python train.py --experts_per_token=8 --activation="swiglu" --moe_layers=[1, 2, 3, 4, 5, 6, 7] --init_std_down=0.00918 --lr_head=0.00756 --schedule="wsd" --seq_len=1024
Below are experts of layer 5 (counted from 0) of a mixture-of-experts language model. Rows are named router (the router's row for the expert), gate (a neuron's input weights, with its number), up (a neuron's input weights, with its number) and show model dimensions 128-191. Each number is 128 + 24 x the weight over its row's rms, rounded and kept within 0 to 255. Numbers have three digits each.
Before each expert's rows: "comes after" lists some tokens at least twice as common just before its tokens as in all text. This comes from a sample of Wikipedia text that the model never trained on. Tokens count by the router's weight.

# expert 1
comes after: " the", " a", " and", " an", " The", " t"
router:151100099145129121164118146079153124083098159125052121126146173120115111142123163131093105110107125132132116141175112154140141110124128107120134092125148140107135157123180130160142160134145153
gate0:126134150079162080141103132118139129181098127144158127120109152147114151071115150123101132119159102193105140158126128132154114129143115145158098100135103077090103159135140151123107097150128132
up0:119123116124138107133158126106146119104102183109100171143113163098136153151139181126113132137091131118134116145127140111141147149127132093129100137178105102156114149126121128118138111157119162
gate1:136137147140094088110142103089135105079105133096135089110134125086126145129098156159122173145176080106102131123118107114106147124146126147123076098144136157075115133158129101117130149110114118
up1:164130147136114157123154117086092168081125107136141110110130099123101075099087090154146174118168124125143166124126133133120161138119102113105126125163118160102112105143109108109131090125138117
gate2:168138104154145137121122132165112103137075118134132152139095085120147081158162150113083103091116064135117091148158177149095152125122119112085142133146114126143143151119160161110126140108132152
up2:095112130146092104113132107110138030134132151133185099111117110115090152142095116111174096107113094144102118099098143120121130133136162088138095089074173093142099120100138162137123112130106100
gate3:137131127152146139093130091138131148181148118129131128131094150137116122169156144147120146124143161144118147123094141114138114100124132125118131112174165129128150156149120073128149137131109161
up3:139162152131138154129136148114139181060163125169154164115130097117124159111120139117152106118144135126131164102131124114092131110148142137117134098121095122129133124160121106123153111111103195
gate4:155147157123114112139118126084118146102113141108109123135142156101113128105141143123098129136135107119132123152107141110126116121134173080126184084091110126164136138123097117146123122125136093
up4:131134126104114119090135155154113072088177140142128160113121110131048122147144151140125125163155155140111185125127124127119140139149163139120117132088102143078145118120152098108086160102108150
gate5:149102120164125178109116125142110151091121115143153152140108135089105143160131117127160091133129129092153126113163112103137148131135111109097149118138130116172145131120130120159121040131133148
up5:155136116129123159118141113135142112095110125126150115112129160156129133113116165122096119143111153121121140132115142100164094137144109116136106115109105126116128130105085101112171139114166100
gate6:108118125122125152112127081160127135106139070156096122151113136122089122133078116103091116146122165111156120100150140086141112075112101141144110091140153094134127137148126128131166165118153133
up6:135148111114104155199129113122121089123136149159110135135104157095145144117123115105136147145151130135151146082129143162110110168117117169065167111124115114078136140141096124130143161132131095
gate7:112156098118113121118105179129114071116136135116063148135159124135126108125126132128083112128118138144110132128122114145157120146134095130099131107149147128117165146139124122119108115113178121
up7:117065138116135108142133092139109120121162105122205113112110148107159153140114146135144138128128150111142110114088096125095162119094124152121136118126100148126119130184136153141154157120094102
gate8:141123083153110081101124077107098133142164126123126090158135133055147114155119083122126125142089117122134139118142210127123128139109160145132094147137128124116140151100127114104154146147135124
up8:130099144126104122110113089109133120126109145155126134116133139123103147147062126107123104131132121109107120107127128131127122142124140120135158122144158115110144125149146144168075181143107145
gate9:127118151084100125131068129117135133115157123093103161128153126104129088159127129088122113152139167130119143123171140134135138113117124147086121148103114145157166146118171114134137115096120135
up9:176116116116142098120125150154138162111083150110130114132099146091165093116140088116139119078143122109147128138147121088140123101185186144118139173103114106167167082122133140088126127128097128
gate10:168114156137112118147158111087087139135101141133158119090140116147172144107173123122139141140053092147132112101119135157077139106147110121130109174156125115108128182127137150094129112083173151
up10:149148114124162108103105112081162153132132170130178107125092158106129092162120136174142129130122107116138132108145101160111160162109116123124132133113132174134111152123122127128104142099127136
gate11:110133152158122166120093131094132140132117138093108150166139161103127091146143143159134097159139142090174123141158054125188146122130106140125164121139165168125120119144116171123110084132158136
up11:157086145131170101119111103132134122091095105088132150112098098094105121112149125141136156072091161153149125088134116162137158149113145131151126110139129103151117078136093135147164127156121124
gate12:111098138138119110132143115125140140140134138108130172145091102130116123151128147149088114137134121124124085092152133136127152111129127183116162141122158107126131186137138119134120132081112155
up12:141120114169166097126127167116140123126129127136113111135111074165122103125152137126132121116144121127106165153162166155126134141129158066150100134133141130084104148123117116117161147136096123
gate13:146145116120045137092128097119115124132155141123074123109175109133150094113155156081142125154143139129158071132106118115129147145118122158129105156178083162120158127140154140121130110119131156
up13:102097165112107046119115120124107116153121134103109116150141125151108154084096126134121140101140125124153128118090089110144132131136128159109155139131156145159111161131107122138092150121129124
gate14:141141120092130100151160085080124083094138097117132109128158123114081149124125102147114127103149089139104095166157137140151106149097169164131090113124092113144152139088134128111151145133130173
up14:144139159141098137141146104133090166145141090118105120092132109083120152105097144125141119137112084132136100149079138105149095104134124117105144115103110127107137112170102151147156122158112117
gate15:115142125114110134172091143139167128108139098124142079145125185119124137129139122098119147111151148185130083142085150121115111111099128116142097141158110121162141152183110094158151103138117125
up15:135091089143155145096122135128138089119132116119140164098150095156100098129099171100130139093064148119133158063152161087103108108151133122118110145121108105119117094124147111142147167125123154
gate16:135123155144112104094101145122137075147077137101126116109115112141099141129138112114148128115106105084113161118119119093095134095078185176126138150131109117136145132089139096084141136146105111
up16:089164112168145097110169126133139134138187115146153116114131142116093124127143152147161172128119130144129108127130129161117086097156129112159115136109103127105113140109075151150149150120133143
gate17:149152124110097124135110131151125122109138118093136130147127117142128167126160116107112118112117185133124133133138113098153156131162129127088143093164100116120121109141180146125152121170094085
up17:099149102167120164128140133154090117130155159133121135123128107148121133158128165144156128111094119118130094139134152125137161148129143107106151142115113130156142197122114112101105101140137159
gate18:137110131169119096099134109160110118108097154130129110124139117093125087137116113106124142150139127122130119136088138102165135069058135131155105164132121153108153148115166143105175131124130149
up18:108084129157140149143113083124143150139136151153155152153117125143122093141132167102117182137131167098100166145142170133150122070117144113143153105164093142123133155132115090201091162137101101
gate19:120123116125134131184134112156167134125090143091102099134195071128113106132158098132048119081094118155117130162084127116119162086126084123116099120106157132160107111063138126147096178100170102
up19:137124129104162136123131160118138121140126145145107152145121080172118099073145174121155103182125111150136134109140134123108130092125106121169167111088140109132103100086104138175148112088148121
gate20:105162082122091113131125117161105130131122126137125174129159152073093093136095147120131105197101136138158146111190100134139114108163122102168115123135092147103116130153171125136142145083149144
up20:120105138138105099163113131103138188139141101097119103103126121138126104096154104086132136099127177128163138093113120118133097066126128131168127111136138105139112147150054117114110110140143171
gate21:102125134138148090158097146188140121159100143114131130156185139089149131083138094138137122137162133174150120143121131118147127103101098119140112127105124154145146156094143125133123120144134137
up21:138116097092163158115139127146146168112093128118119097111121135105129118123138162147140084128150126132124135106131129110178132128140146073107119120156139165167100085129119141108124110123168109
gate22:099124099156091130125135138118123148085116127108106115189144149148149128106146122102104159103129136133130095167171132197169151111098114145113124134114131133076151137128175151132114098137123083
up22:135131134132116149132106158087150111143088124165118078162132119160117129120121109080131137121120111132133122134146144101103145080128163114127150117121143138134129109061092114157169091137131121
gate23:107165129158127124109166097127144127144123185125145106144156125130131119096112179124133136099161112133111056120131085107148125136173124111118128144100129124129109060131089148149130146113161125
up23:127109151133155133153073184127112131097145118116139156085147118087122147137076147134084147123150125123089138181108141126133150155083104121134125169102139083150120090133140141148174132118092141
gate24:111129112148152153191106119116130112115120102148088150155127162117085118143162129110118157122114121108113130188195137136137145117124127124073152130136135132157155110109158127141118128148129145
up24:104126071150117143150148140133149148085170093119166096132134149163169138097103115156120157108143168160094077125133126164107140121162124139112134136084099150136089118145127102135144187083112133
gate25:157120145166115069160132144170167125150112171143165123136114142112095104159113139103090123141143140153089131105125123110126145165114109152115115136140158155082136100119087097166129092139147142
up25:097090078122126070139117123142117095083131132157155101136116095106137128082123150128144155120124127131113116132169138135142139093144085145163138150138127106126098131146081135128130144113142144
gate26:115129112097089127154089093098082097143136181110144113114139191128100123133109145158132087090112152138116133163112088086096129137129171099103129104112086152143123121114162120120107148154070141
up26:136154103133132155113114108112120153148096126113150093127148143164173152115111136108185154124101114108134178128120123084116138120129111141139156126136140112147138104191149128146115135135109081
gate27:093109139157159116099095155120149135155127117152102123107133145168078118132090141135145116185107130119136138129160140136120140144150117124106122106161116108110156197169152129088160124139152106
up27:133147141117127137131096103111098122102107141099138160117117129113151110129122117105140139097108106162099116143114160129095125155155107094099175153149148123141136161108105159123122121065109129
gate28:128152153109115088139163151139100127126099127105153117127116076127101131140136121152113125121090168100077087105114172115108145112124111128110129093074120080088124176128158108159139137127118114
up28:150128139121148132119145110078143126150161196139124127143127121104109068107160133169105131131153109138128105117133118098152152139101137159125119114200140100114137143103121142123110144141115129
gate29:130106143132121133119087147122109164134109151142129124159154105107108144107115117150089118146128109109154129132139156130127147169129136134130122092103156106130160164153144123100087132158146151
up29:166138157107111165106149162139134147132150087124157119124162107130123179115079197131111148127128101113102147109106113091108187091142136155090116098086136086123123087151161106112096124161144126
gate30:144160130141131117169116128104091119086112113115149156122156122131140122141137143102066104129113164150120132139157099129126091119156144121117175151152113125115113125125131140104165157182103114
up30:149147154115126111116114102093171138131099158162154150142130136092089101099147093125107140107119091216139075107100175091160095080108132131124178091161144142167102133130114088141117157142130157
gate31:112140126137114128141103120102158130138106135171113116118110163130113103159154152132143112116072091111132095128106142132119092111166117149130151161125142152116121139158149134130135180158077116
up31:108137121179076106110146154129154103128193167114098159113113099159122110109120197159098120128149105128134125108157202129150171136165090122098112130142147142109134172130179126125167131112126135